Experts of a small language model: width 192.
Below are experts of layer 8 (counted from 0) of a mixture-of-experts language model. Rows are named router (the router's row for the expert) and show model dimensions 0-191. Each number is 500 + 40 x the weight over its row's rms, rounded and kept within 0 to 999. Numbers have three digits each.
Before each expert's rows: "gets" lists some tokens that make up at least twice as much of what it gets as of all text. This comes from a sample of Wikipedia text that the model never trained on. Tokens count by the router's weight.

# expert 118
gets: " \"", " by", "\n", "==", " under", "==="
router:468495441448506469468494562465504506464460409522508580463488540517468486561505526459564425533517481498462461515442531430501506508568436538434538488489504503506548480531562528544552512434486483458506496521485447525557530534552567588506429480484560547485473512462553453565471440524521594529481413538500531493546491528464486515524546566490570525455452469509543509544480396531545499461540495463517576475507516494470484494478492470532500425517499509503469512538551489468489545478471469460506500558551552519529446580507517446593472475493485561522553566460473483512466420500488458510

# expert 202
gets: " t", " c", " T", " st", " P", " St"
router:482487484464455589451482493433482468560476519496592519518505529556554500534423480514439460553516462526530511526484512445520464504480520481556463478560548556461532484552501513526473521468451428469491485493418524503489445522483544497483485408495569491561545406495535495449501439479495501554514506540514516521470561596531558520475435521460508388543514532505558490474518404436537468596548498452568488506460444475541501520496467540526459509429438458501538510527461489483463518463453570544471515472506478482492492521501484505442493505436508523536495527517483465441529488456452592541

# expert 151
gets: "p", " p", " P", "m", "P", "b"
router:534490443525527529480543478554446483521451526472546497479474545577411530457474587535467488495553513531456542438459501486458481559509426501465474491524468427519467528498453544487430549509498426534487545505437459455491432513454474508487500475539566530541527507443491497487511443465459475533480507553502553583431506530479533492533521564500538555466468553447496516525533470490469601507459536456447467499520480550503515459620471474484508510475523510527553452479508487547448473534439469538466504425506430475555451481544495522493427489522518575491512557523560533476447501554447542424

# expert 112
gets: " a", " A", "A", " ", " de", " an"
router:513517449523487498449491433484518547534505521410506496487536534451515505470591520573505503489511534423475502446450447493458549550555447470556601464522493521453585541435557512488451602553509457546553495553462471475480499485507508433556443466507441472457425467564519560504517496500498517501469587529503553512468499529508438516512515501496505542525527493495483544546468517554531479531478460524531461507443461530443453463463450546497444491490489514465555478485491464452500515622545449500565468435574528471545433474478557458532528469553498505507482503467525524499415457519517474520

# expert 90
gets: "-", ":", ".", "==", "=", " •"
router:532436404468528498463426505548566510453503512430525437507453529532464549450447505474527479508511492448553551442516489555511499532558402487504451545514450436518442563501515449458539533565512500523462478551558455521526539548471546485526540582566512496505518464472500525494476454512508467564462486454475481486554535554574468547543495429555552484503468514561485513501504488481449493556492504559505464457504525429500457543422516500472437488519478544480472418510516485498461429454492525567570553430545405537499537502546503493469524444480543508497486530444451512529463484511512434505

# expert 244
gets: " |", ":", "-", ",", "|", ";"
router:507540528498512443527441553560470481512512550425531485476483509508448457458498524462466423479499472450491446521557564533534530454443457460513548508529573449564466526529493472460546448518525475418441483507540474532492466514529504578531558523502538523423467441516506460597504513535529466520469507408480565552558493535431541555510526418521542496503438474468527439462485480487445495472481474433515461527466493484514607496551511554478516506538506548437420499519514524487455536481508485463495556504428565440519518537541471464537489428579513482461524489431454498507479460456479465516

# expert 66
gets: " |", ";", "|", ":", " /", ")"
router:470503481426516529522547479534507542490453548489480476500448469495529503524503506444505443545518539487543563473515512509499554556519532502493515523477544464510412472534515491482500527525543444474522546511446455567479425471546455488539480517622442439436539488487580506541570473405524543499527572448461463592562486439548494550501532441596480542466511511505488472506524502500553470553504481464532439449536534545539536496488513458492579459445460562504511482486494508564517557432443466471468470486501561447519416562496487410491514471478459538480553489455480507514532495442541514523

# expert 122
gets: " the", " The", " an", "The", "'s", " his"
router:547428483523490491441497473516462524524451461506449500448477519509491490532484538531510461555365414515486530583521472477502523504467493435482551493512494499553443481428509438524583484432453498498502459518469443469415574475469528492462466442511455500492525519504460501432569522536479489537472446474499524509519484480514482528520499606436506472553488413495467432494507453462512445467472459528510484476557431499487487490541517526534526448496570493449540428490491430463474465496605482501555489576505456553479552529579550495466504484502507492454568491575518539470451501439500483499

# expert 77
gets: " |", "|", "-", ";", ":", " •"
router:560462582550545519486496541529518517497526499441519531491565524463529486478439491448485527509415552469568521542494482527490514503548423497518442478529433530520589490528548478512455527549546529560543533547496492522576510534508476491519469549560408532479553474558505585525492501463578527509470485488509486510539539487506461509514468519553521503490479485589470456548448492448539421579481485460467544527578440519460434513438469446474496498471526519465522482516510451557510551522498462502422489446485534453527506547457500451418545440491462527563493453506473526532582408549492506475

# expert 89
gets: "ing", "ew", "w", "'s", "ical", "ial"
router:420451470506500526489412470527455538414464469547461550527413504526510537420575446485455488517458507493473479517483452473542534521512455447508470521483462511540464475559514432596493436435539503507530490563436512565546563523557478557525468429456442562487486488529501513470475571483512494490523533522427557531525482494469560552484502497578498526478480508557558547514500542441470439445515575482505438416463463527533527460533450495488523567486465469437504518523515554542551442494481470510490469477475466550443491529460511443501528591522525501460484430502469495473490461486515527470

# expert 123
gets: "-", " dis", "ing", " re", " fire", " air"
router:490529516442492515471509498463525535436398523474498524385539499511574510501527467500460552576532476511504592513520499528517476500522509509492468449473371505497503496564464476471541482545472530477505507482444493535553451551472554477563499470493531499532505485455454468477452500472605618524452520507533460451474524521499536547430493519551527515455443521544544533514471529493460558449571421525562556511431499480469443553449506507466506558495424453551522458498483498535577557527497504455450498471509493507552450518559513539520498502454593511450491517471443494480478500555477504516

# expert 193
gets: " began", "ed", " died", " up", " season", " released"
router:493532541493514524529532549563542509470492467558479452480457513473525438470430478532535543444517424496455483445458435532539504521552549536437521483448475421571491494491463458459494581486543510503500512525489575527462525471522509459510484512474490484506502558467472506416558476480432482490447496449631485421464538482493550421472507513422553485555471452442521514461448524525467561461522453531512567512519585482546437557563572470550532457490499448549496499573518498472512494456484458526462537492494544498476460474469457534527495544454515473534457471580473486465441532527542493531

# expert 229
gets: "C", "L", "O", "T", "S", "A"
router:570449515477481481522506447473504514519500508575564495470437500540576497466552496509551565482501504563469497601576449551547514514431537483496469498520518448423480549440424553486568486540547524493492500513554498447508489511516508461457461498461561550462558470564547507578535532478476502454521581527478494546532549546499547487511564503454496554414468546519536504530464508456592521512524556442553509533517543475448523499466481531527509588507495486497510537535531535442535505526520404567535433477485511529461538510492505584477549584510472501470464478555568514494445502506493516497

# expert 146
gets: " (", "-", " pro", "\\", "(", " Pro"
router:496477422467473480467535478485524495564427542532570468457508514478536466492527485512498534413544474432461538528487546451560493452526465451528511502496492469587539506501524572455412556516446503480532594479500480490500486542562475488465484436572443492478542500519495444554497527449527551542490569554511538472433429458547529487468570533544535498457501544517438525512497520512503475510566479502490572513549433522480488522476471533533470435449503471564498438503455473555477565486476513495509492527580538525476499528526554490492492482402548550497533554438466429557462539535565451539

# expert 79
gets: " I", " O", "I", " U", " E", "O"
router:481511455495505494468504424478584474438452560483524475489455496500468495475467454558512483470514560471565469455537508393481492499435454505468434447579503459528572480483516470522490546502465530510598539476474488507598436507495495426547451598564503534436502504536518540504483420503531518531438486531477493544458419485486508510472499495539562510482500496505539505543420568481454436536497459459474521538484495537496470512478404451473582482530502454515499547462538460490445511476538475553527493536534518504543490427532535515544504558482518532507559435430528488566469548494546520543

# expert 147
gets: " and", " also", " that", " later", "ly", " which"
router:503523531522602517560452456488483530512462552592461434503589527493425499515537489483511549471527453506507502452509475448521521503519478520464465521534577555533466555547492546456484446505509467536478400519555569526431549494468466455508507479521561498504470510468533487480533584538559443517518438451528569496500537453566449448546491517485570450553464369520491520488463533551522436538588445523487516510516582498547463504507493462431489487525490473518476487493474500471471533489467467436509471514524578493491475475418500499476496511430525473523422486482501507476512454502506584501

# expert 250
gets: ",", " and", " of", " as", " with", " or"
router:498466496514517460567463564446496520525528536443517517487544549512438527486436540483434490574549446544561546432516505446486553517441433530483535513516509555535436543524554467466470472521549515540448489542555507568446485454461467497482532522523531460493452522479465506599497569583518502513563474495496471484457489573486522459531574494485489487488452435471549547481493438558547479502550445491520444484478495498546579445531469523437490492511490567515477488609548434504459547508472518535454478477482547437502513510522523524523536462439540495500495443440455483522563598517463522528

# expert 131
gets: " f", " F", "M", " M", " m", "F"
router:450466526525479541432532491508469518565511543446540497492483558492512471573455551529465483585496519522501540550483510431512520466454501445516544541491526569542494468537449487600498573468533486484487488515551426515516564507482562460544473429480499553510521454541496497430497480511543449484484467565494583489484520485518476516481541562516521507443546542466524525456449435485515506514464560461565499500543393533432492460536479430530510434466564433518530575450517502518500571475454391540464512519490524469542428435501505559490512508493473574459513522496470493530515428554486501522

# expert 152
gets: " was", " he", " is", " He", " were", " also"
router:572467473610574489556479493486497458464432473562512447517509488536427475491499506473507486509505451464460486524551430490538501506475552487500494479543468491512567546544541536513538460518434484510441441512570561481416546494499476521503548498576539467527435512558481550496550520549512504471520464465529494495490493458553411441459503468517529513537489408487415552439537549508541431582491428552505519506545616538570473436552531488492492492540476481510457568517520454535470487426474511495505500464512491506463469470479492508451500440490463453542511558515520503459450526492485558564

# expert 102
gets: " is", " was", " a", " are", " were", " be"
router:542453460571559504516459478488483480552459501487478466490565544502460485487491504466483488531534452441452502544505418510478525535488524521502512477526417433461546501476566537535436491502464458527494477541515486524367549428477466476516488486539527447518406508538437525446549521547518552478511490491549538514436511551560455500473451486543520505441570438496446568455587484565529490578449412571556488500488541506522518485533507470489457496520424518538493562530561419448471522537497471548554489497567510456432505525492486461516552432528506462545530539508536490505459513495518531509

# expert 106
gets: " |", " of", ",", ":", " in", " United"
router:495449553518468488484503544423494524467530578518500443426541492481493531464543470511472463489492547514532549451464547543442528522530528515506456529495540511452521510485464585478528529502478486443508488512577520525517480438482500549519522532530515533475527492499511503553514536562518598534558500469487511511552512471517525434532532495480558557503488432467515394455530518453411525466423514504477443507473481440470527483449446574522458461472521494567460491512510504478578499534521553512419526417487551452497530516493492459559434443542424491499538471451560503561490590596551439478

# expert 237
gets: " |", "|", ";", ":", " -", " /"
router:523476555591450530577449490497534526574548518443516496472455503536507509576439455463482439493492548468515524545452548508492546528495512507439477528517485466524527468452519464440516527456569463524499472522500428480457492469556445499487514534490444491443556478564546516564555577438521545508468519420535464569528493454492530564476488574500502544435508450577497419539463554471503432466493447465511502533522450580530529472511441493509505465530485539428527517430504438562553491519513462521467594495502547512516445569505516454513475426479484526545550503520497490514482506514493577519

# expert 132
gets: " N", " R", " C", " D", " B", "N"
router:505503490541539527475469552532458507500463614447538534454478452479445544538568538470521502557545542499508529524549459503474439489553448460497476493419581466511479468467503481440462469480509558529542501446492521501511452480558506518583496449573518567496552439522547437502537446497593519503500544512499497603504498503536473531555516507463501549498584519476511458477550510483485480600445554511530584515526472462474472538462487448498459486521576494476572508506489520470474536499522485461503559594504590450532503498519551512549428531512502507537530531468497501535506589543553509539

# expert 88
gets: " D", " R", " M", " H", " K", " T"
router:458514546540451467441516483501507505517535571478521557526475535491472522522430534568538475579517492538457470472561491412483427459466501463545542492492557472453495425467467429522481481505506528509524446417449503483436478520439584465514485487464495555516504454505528471508477461444534511380452533548513567463522503604524574495460451463443504488472550541478561477478504474465563457556481535429535528568495471485437536477485445476523559513517467488462478536473490456460526557527526562517520549559459600508511560485498467542487495488474441524500512493516561470475505447504477559498

# expert 236
gets: "|", " |", ",", " October", " November", " June"
router:467518529538541561513455495489461563478547398573494536479550537566469468488558414534562473487510541449471462645459534523531485469480492530467506493527550506485525539425516507439423545459522492511508530510427489507521444568517508495520497471500550471465535580440405462550533455483499450484422490500506471491489548443443501510538556543561496533541507506476521515532451487558538453536580482480493459524520523518558489502494531527546544550495555537548530490565554489455541542488490420509507491443463520516498476509509423565456530486551557445483473512572487516487456512505485509486

# expert 80
gets: " as", " with", " after", " for", " After", " when"
router:485552505444538513458441491514500515499473460554436484570506545503493513545587479513502471551534512509471449457460476449542488483507530493455549468482472502486536524503605510490451429477471540514465482467507477510529563488515497482481500524509503464558520473508514518468571563493516506479532466424627506462444480532559444422512505553492540433522450378425491495523531507508529558504447434428510512485451530548489472502572551501534479537550526452595505517506426515425478461454505497505557535544508562506494458500478571431522481422488466505527481543537527460464549501470511572549

# expert 101
gets: " the", " a", " The", " same", " this", "The"
router:528496529515540432512450456474478530504451485553449503500538566483483491547530511534455504545436414531547519498440557496512511511522491483469488404488512529456537469490500470489524522530486520488534405544453467555526471523467552567545511467476468449528524457507462541420423478539480442514480532538564476539502403473495527525544473453424532510575512538454463408563495462514493505493497431520525476402574467424489426412496490547522523418471488533485520488502543519487472511485534544511460497548468484525477471556421517582522446452550518533465475458502471478510459513469540432482

# expert 188
gets: "o", " No", " 0", "1", " 1", "on"
router:554484537472503531428579526571475553459510550485428462490506567451483589538577542505461462497467485543525520453561479545469517512438534531486495522464461481461557539458475549525472557503553535522497542483549489476497453561607485457485501520510454479514530561499524547533446494463514482397448503526436461531521526470536561409560497547526584494521449520541472493543551499577512517479473527544502469580466536573524514489508524432487514521460484435515506491521523520514549511525554440440503485522517499519538457468539538490513470532495529410484437564479572545559482459507477508464

# expert 197
gets: "ar", "at", "al", "u", "t", "as"
router:460509503476444495533551537566490480508487528471436483514510545471515502498593501494505528424522528575530517459472505509538526530412474553500475493488492493517560503469485540474514517483427504533438497518559420470494510571505584549555511586513535509478494503471480566530464501448481519504533519464482484574523472470442381525471420495490472566418471508419517489515589500435487502476538429479482433460572479521536544468473499510576438535577434522507510554471467453446485561544512490482495493468498433456494498396548556533489476556546491462509488458481485501519474522453462472515

# expert 216
gets: ",", "),", "\",", " and", ";", ".,"
router:491487507577544465516469468472535507484539432486603493543536478468441461472499533501487477552529445498481536488480572490520556481431456558483525516470474582507469595487536502501482433583530576536471469546522568502442508453501456484520542542524499475544507525488472528566595549551521474431541463455525497449417488585507488498475512512496479542493476439516437474535482460487491451506514423475499461527493438531522560467472541560486512502509537560521479502562504452467508472475494486525438503540489590511437556487507480540500487550511529472466562540475426506463500499378524460565

# expert 15
gets: ",", "|", " (", "–", " September", " June"
router:503456520546564487582478449528491531542502469570570525469515499496471470505572471581539555531535556462472454523442517523569531497545558566519468461528454521523509499459509508462457480455503528541474575520464456519466462512510569440504529512518484468536546495528441468577500500557536428479450525500538436495497515449431578388569519539532537521557540507443561494496443536517536467508498499472462495454473516535546458481477454504576497486472560565420485544526512518493486512559540428571433522433437511506495497533474503494477499503529541503485455496486459498510546604554481526529

# expert 126
gets: " of", " and", " other", " these", " two", " several"
router:460458502497537488541516479466541553511447454512466495501527482466534497531448482485503466526458487478535493486546499459452510447524593548487505480536499568503465487516508478598457553514511512413518469525465600428517540494510544476463445562489507599542492442503473527447442603536489558551523413493478581492578488513526492527521507497568446467510518479547446540506571533519499497461516495508486450462514482483480532461563601487506514504442502463471484517527475554506492539512571591527426445545405500512520500499468541517527461570446515440491478477588514497538545569503497479501

# expert 139
gets: " the", " The", "The", "'s", " its", " his"
router:550459475493538443495444483473497500530471483510450487511509572510471473496468527555423443500438382492546470578503573436491541550515554476468489498554468523523510516457473466555472475488436531490507439507421442503504525455393537537466498481468526485498504539506427533448460466548442411519451506516490561503518444471520547478516496491417546488521533494470526441515536451488501459466473492497509448444514467454468452472502459587491551502454470524456494394500531477532529490506543567517418498546511422510496561545477484491467557451502543549480532436523489474495488473447555439543

# expert 221
gets: "-", " |", "|", ":", "=", " -"
router:550490540529508464573430566427547529554528444433555490532510548496424501510480537518498450464520489535480475485520578481517562487478541510457507528521562456544443528518557461529482479473506495509447419534532427523421497499447454482455502558496513543445485502433493495594472473461527447542463468456498524491555493586485550487539504473551510486519498427471539476463480449491432492479502482441532483481477478511508571435543475538452546502580477559483473440525543478501509580513439516501514562463502539524469530512536566551492528410478530531486533472473445489538490493422527524599

# expert 124
gets: " P", " C", " Al", " B", " Br", " G"
router:467522543526432472479434477504438421434520526493502504534541517470517573546419501477448522509528485492505457526469481454454401497505544484456478523504510496447522432428450548538485563520495562526477477454430526513531472475440601471520568434493476443524494477472440487475524478427492483483511510532547459478471513520484500402520498489412501492508515521509556474473518488445487583529447478454463520536427477503493444528430463498556539461479515441503505450434498556479499476530593543496564513482484554474544589484503461519564478462512467525527522540480539472453571459499474500422

# expert 107
gets: ",", " that", " of", " with", "ing", "ed"
router:495539526497483501542473492504544475489539450444515453548499498481458464437526485469505483523512548558482538481471539502533533519504427571488506503492452524547468579502525478525535446508494541433487462470499466491472499530476443515502478587466526536541497467499514487463609498581467459477510452416573489457470531577578488456519480511465500481526462398465486479486519499518500560455452503474435491517460483508522555445502480416484562577471536449532441406522452451487474538498484499477530505547485591523447473569501515425502450441479437470538505488601519408493525478429473489470

# expert 142
gets: "ly", " more", " to", " not", " be", " well"
router:498526532500474512435422430528517489511432571545466427429509542573566517527478471451444555397521456469540469537510470496462490506534500484462464516571553478517563528568475537464491492427495480492492393582525544497497515566531427456513503453482567502513445521501538467488491513544450531514509486480516496484443496471524499523557531527496547496561546471464468527519540518512569441551523441582551515505511549502545462505477484466467483448558415483522486528521525481477407526440462438506535465490533490506471461502525530472503507518490514457519440470453592513499420494549519570545

# expert 136
gets: " (", " Z", "/", " \"", " z", " X"
router:466492457488460479524449477464532575460458481608614561572469535468514519484555491508531553436533524449487504539525578492435501509488471473505486427536588496593524511505483526504460512528558558509518578524460486509563499466532456446482460428545526485492551522552521494525454559438502528530444523551446507484439452534551511499489495489464459522430544541482515511501537561437494493506531431443496466478486449487541430519497467511524494436507554510485443482566497437510475535462437536576513475475535495543543489537488456448481528463518526538517556516468532453544556519561477450539

# expert 121
gets: " it", " he", " He", " It", " there", " she"
router:499537570583452518429463450485510463493476503518559478529488478523408423510545455529478520455512482517534479500459424463477531497528481520518534474488556549482571498522521522507465540478447529526382550492515492461503481514545509459458519480482514512456509492531492472469458490557522539521450509502471411481496465504521501435451504565501567472506534496514432501519462542515415500492451438544525439536533461420466472565485458510448563437523485453425542507464408502555462550421464529528516475477451428534514457480582515515544575566445487552510560532464501535555499503477539540521

# expert 69
gets: " K", " m", " w", " D", " h", " b"
router:508460563506530514467535494442488527522511554525557566488494526457516495549406485520463504508526459421516511477559448414470496495534483528544561498468483529502530506478464462524498554503490485498494513475459458547530477503452511441519466426477498503535577562520506506435545470481465440426475489559492538527434549536546531527466494521504521439510541551500588504411503480467503530532480518407576562516526446506513479508534484471529551548402506450618498544455528437515480517467467435536459537506512475549485463554524508516456529434472452531510524541483493529477526391570525574492

# expert 205
gets: "c", "it", "et", "oc", "t", "C"
router:499494461504519560501520465458530532589495515536553504548520580430486472493445465492565520472521472478524577462514505514517448438489476526542513488504490566469434524569552503433446532527499494478520583484484507494488458530478437531489479388531471500470504506437563501486449455482519484536542546526479484503467561529531491393517418526498487467395465497524515478527521570476461458528443546511514459573496454495549522567504540499511430488431529469507525486504484558457470534490490503488500463478505450483448442459527477501460473544570474491569582540483452563507460395500529543574

# expert 194
gets: " P", " S", " M", " K", " R", " N"
router:467466553482466529523493465471478489483499570452527554496488519487475548428570505564545511526508505542461494524557516486471429491420432505535512543425537448500517478420485520422562445496544514502466483453534469510518505466537558537538451529544550544480520419467547498574517525473524528449465518512538551532535536431495512566531517397466498556501516544392519473497559498475520550506544554427523537502534537439464559536469414485556479510521437468504468485484444506459515534476486480541445556558423529448510500472490470581523477545563472544544534520474552496491505515515444482506

# expert 158
gets: ",", "),", " and", " was", " as", " is"
router:549512548581474482506470483528461544464535432437511506472507462457479516467503510440436480567498444457461467468454526513501517546463482468498493503419516556442498509520504486527480420523527521599440476558526496504469516488447511524512528485554508473520527478484536508529551544595550436499596480436525547471464438487466497481497560428485541496529484428471485423478458530531488517547472463556460461469447471529454485439469494555499503472561538563473482539523494488490589429503445446507488520547472543529470519469500507502508445536546504407515543521499524543470524626434478507571

# expert 130
gets: " was", " un", " known", " ", " Un", " were"
router:560496493486473541466366568510452520434495505496439408468526470518436483485454525529490491543510529548496491531483414464464520516511528488456433519565548470477494469483462581524493496480431444535556467560579492487489449502548473481542479479560548472473512505484467453501465488447465505508471576495565488494475534459523462482502569518525562497500476546481543523484521470467474518560544594548508462496528503576518487434523551500520449506527547507564510553541562565521534496544486511471481470570560468580557466572467486470497504554562529461513483567490485495480444544518537412480

# expert 74
gets: ",", ";", " &", " B", " S", " R"
router:509513445516459461420443493516545503405545540477496500594542469543377420509487504468522438551529546487493470462444506553517516462441517456491598543516563572544475435462509523511461422537524587541455450493479491524506488515522548514501481520512477531530501532452510527524507447482529507507509558449525489485529396502462572563497558492500450530493531487472520438459500484515488452517548562517439534511444508394443504481462533466496545493486462505528494526526510463468450491523553536517492551477506569545457495448528485517482432422522475440531517518516565521517525488553528468554

# expert 156
gets: " K", " W", " V", " B", " P", " L"
router:418454467534479558451473515517529478441539505485511559521463525518503450443511492576555482566517552464439419531469497451494348513466493414544530532479562483504507485490512529463467444500497564538452477413492487478473496502450557495525492530485470521540473485496491512425591497475499437474486520509496490465527488525427538472391554476512452471519464508504532530453556523559521410525507483447499552554514478506482493497398455458554548527571486471470448526488486455497542461522508549482549550497458505561476532465489445571434488496511465559485516495532527478453487471451466504492

# expert 183
gets: "ac", "oc", " Gen", "ec", " at", " ac"
router:507532533450464557517459383500493475470534531519509564483569498539554477551504526477433487402545477495514560533498435478535503523509515455522444464482466595513515454553499510486501539585559478533491508482574437522533518489497425461492480468485521469488549525443592511495501472469492436534414498514431465532440513485450492447530475526539409456470539526510472521540507565516451476505465447519488521527435494561493506461466468522537542480401532534487510496467492529448424511530517472455547483439560457539548530546522512506515519508525467553426552586544483506507474544545558508477

# expert 198
gets: " on", " in", "On", " |", "|", ":"
router:498502594550534511570514510520488542495502453530509460492545564532427475482511450556520430503504502489416489493418535542583488539573531539422490464554524459458482514441563446480537518403553485513499546539477526494491476499503561453479470500512482503491538531554472502500564450540501433460453506502600436479502476458465508466555515562552477500529541512473585451479495485571536487513551450461531474445564475526506479507511542473565476471503528549520548533528564523486494480442543478512436525452424533481475465552508491592495535447559541506488491438506419518446488523513455511508

# expert 170
gets: "al", "ic", "ical", "ing", "ial", "ation"
router:470508500474533500518486515482455443556487465506427491482520485505492462512550469453507528474451442527535528480525475552534517432564537429530527438545489576520474623531527498565448514561494476483523536466457554511516500482495499603458464455474510531444488542516516516470435477497491506561585534504452535505602530502499519520503488537434468491468534545569387546528542524504536522428470514560578458488535448423506505528488504462518522435470506518468483506541435513517528544527507510526564492470499449480372457511457526480526494544439449475436542475546436466486492536474525465491

# expert 255
gets: "é", "–", "es", "e", "re", "le"
router:535512488481447446594420494543518462435491542453462474497496501509541498486501477568575542550524544568460521537520483558510536509506505555543458582458489498414528458599473566522547560497478499440493517557555509420561485542508530454513527530455520429437457503554499554524446529460475522451577493544509495506471493467432506434565510509543540475462484505507490441552528511488502502478549517514453516464441576484486454500469466574518467470555534500489479464493554517528536563567575477454523495505501434494527467459496533540479499526500501505526514455440524517591446564548534491452

# expert 75
gets: " (", "–", "/", "-", ".", "_{"
router:503503454475501465482501474483570538531449545587565511450541523480521458494592428498519594449504462476409477566531523465559465473447476486461558484512531419516525497464509572484442459500548547538550549508497496483529448531549514491472479486527510564522512538477554448564488542503487566513497521554530494521462488530482453551575562515472488546479539522486442455520460504522594560562556522455505561511536513479493481524519526512563444495470536499449490477560465531485511575427469498486485553563557501514537538546513476430493489507443538531425574556488496484527536503573506465551

# expert 108
gets: " in", " at", " of", " from", " to", " on"
router:479553531465443455523487526421563507446553454527481511514577514538473572412458496570428405495561527478473524474487585446506487521537499521461476510533479522453493511491411520472502517489529488485520419509452494536438530476552532452472496560496488466475500599484487509550584554521483478504507538436525497488463456506487465466541499496454552469499501460403571475464483499496481555469468485433440499520495563532478505485459487573503446536489476518524467468531533535463518504459571547515482501403454522399417520536482507505527505439544487480468512501500509410518566546490527461504

# expert 217
gets: ",", " with", " and", " of", " was", " in"
router:557544532548541541547491533537455491456476507419434474493539512469494570531446533510508460500440512454510529545464420458541526504491474476529503536498456526473561546470497510464546475505488480520494489498455571532534502478474465514528537471477438478529513499459513430507508479562453509446574470452518486580435455547478471516541493508511533485516432389484543459568498472537554484512468400491519506582439515560565490415491478565531501524497546522530492607533465493476513496468529437465472512596488554531487477554415493439530473435535498424485508508511548558522563484513521519527

# expert 68
gets: " two", " three", " four", " several", " other", " five"
router:471453515463513435551557435494564592545465445483442461484487447476518410482441566461499461436425524451534514509499500464419487431487542475568419535547559554466522462432530451533447562546470484544535504574459507463526497453501477525471489533498489579518460501509456513465461562484517539585490464484500567505550528479513531529511497492537507505543455565520500550493475509474535497488578466567471500499539523515513523470509600477510464488497505483447447560554465529453482501541539545499441417497448465479596505485483549521495499528435530492475533465504526558543509513505515485447

# expert 211
gets: " al", " con", " Ag", " ag", " Al", " am"
router:524528452462508544512601489408434442481450536469551539482506490510478495527436534464470580499492494504475510537490469534580483525555435450488526510493504444487536510472537498501477544565521502495532547428438508456570526479544428465529536545533519508500550528481492465495446442450504474545436537493477497481466547461536424465499482523554469429424511522509483536520485524540405508501502493470467502537469424509456429527524485461515557453507533435528571523501577476485460470494534404478476470466514547537524473492560568437500461436472455523537626481486474501456460499475545517507

# expert 63
gets: " as", " a", "-", " was", " is", " became"
router:563495527543412525433482513479505495507516461474526499518482569513409491533455496485455467584508469466497454484479476529479510560453487464444475485506453417464524551472598424528516453475517500566460516529540451475461578493500454445486483540540542526564496475502533550482487473534540501503476438430559468454535433560576520510538527505534542462441546413481498569510461467530527449521465467502492456487467506508533460434468499546460489501527462530518553501450541459463491460484470510508513509524447493484475546481514575438482546400469488459506441570553446488437552539474491567559

# expert 186
gets: "S", " A", " S", " a", "A", "s"
router:480512440469481530446534468520515549550493538468459527523523450496495541478500518510425470476537499488491513547487436479461527488540514568533514525469498495463592529447443531474454576506498541509505522465488420482475454485494517427535515487509524537501491411527550490495465497414551590570418521505541534469455586503440444594514500510412493581484555536500531486571456464503483451508488422526495461501446482509403441470481437493479490468458507495493553518544509419471572544487510461487543449512537524536500471419475550532473502562518487565464539495488541580492504503454511446498

# expert 55
gets: " F", " In", " f", " inter", " con", "f"
router:449552480439471541505553481457585520576547496449487458551559538592564472581507538524445482513504527475523519474550527466476485515517508500432512523476487531450514434532529515544504473473564470479497542493499472508514497578478515456485405518502503440436490510501477440476447461492573455514453534536451463453446488523552466444496480535537502466505514526522492545589498451478458510535483440521520423465474443503387517494459442433500446553505475445563507512453507504491519569473496430462457486525549505417525485473536500491475553492501522539454506471485510555527434460523616489526

# expert 162
gets: " the", " The", "The", "=", "'s", " its"
router:564434544490530425539470499490494490480486514443470494519484530471438503482463543496528458559455434497538516528468471462498567482526487486460481594571527532550428517455499414504510458496471484447470471538493411494526480451520536527522471457518479612458525450515537485474543586564544467475499465515519580542507472529484547498516517449489481492520494406481490370484629452496516472472456510515469461468577427478500540451489497530520506484493533495463505431557500492508515527545561495495479498606506437549482548545499484500512458453436524520487537437544490460520489484506512468477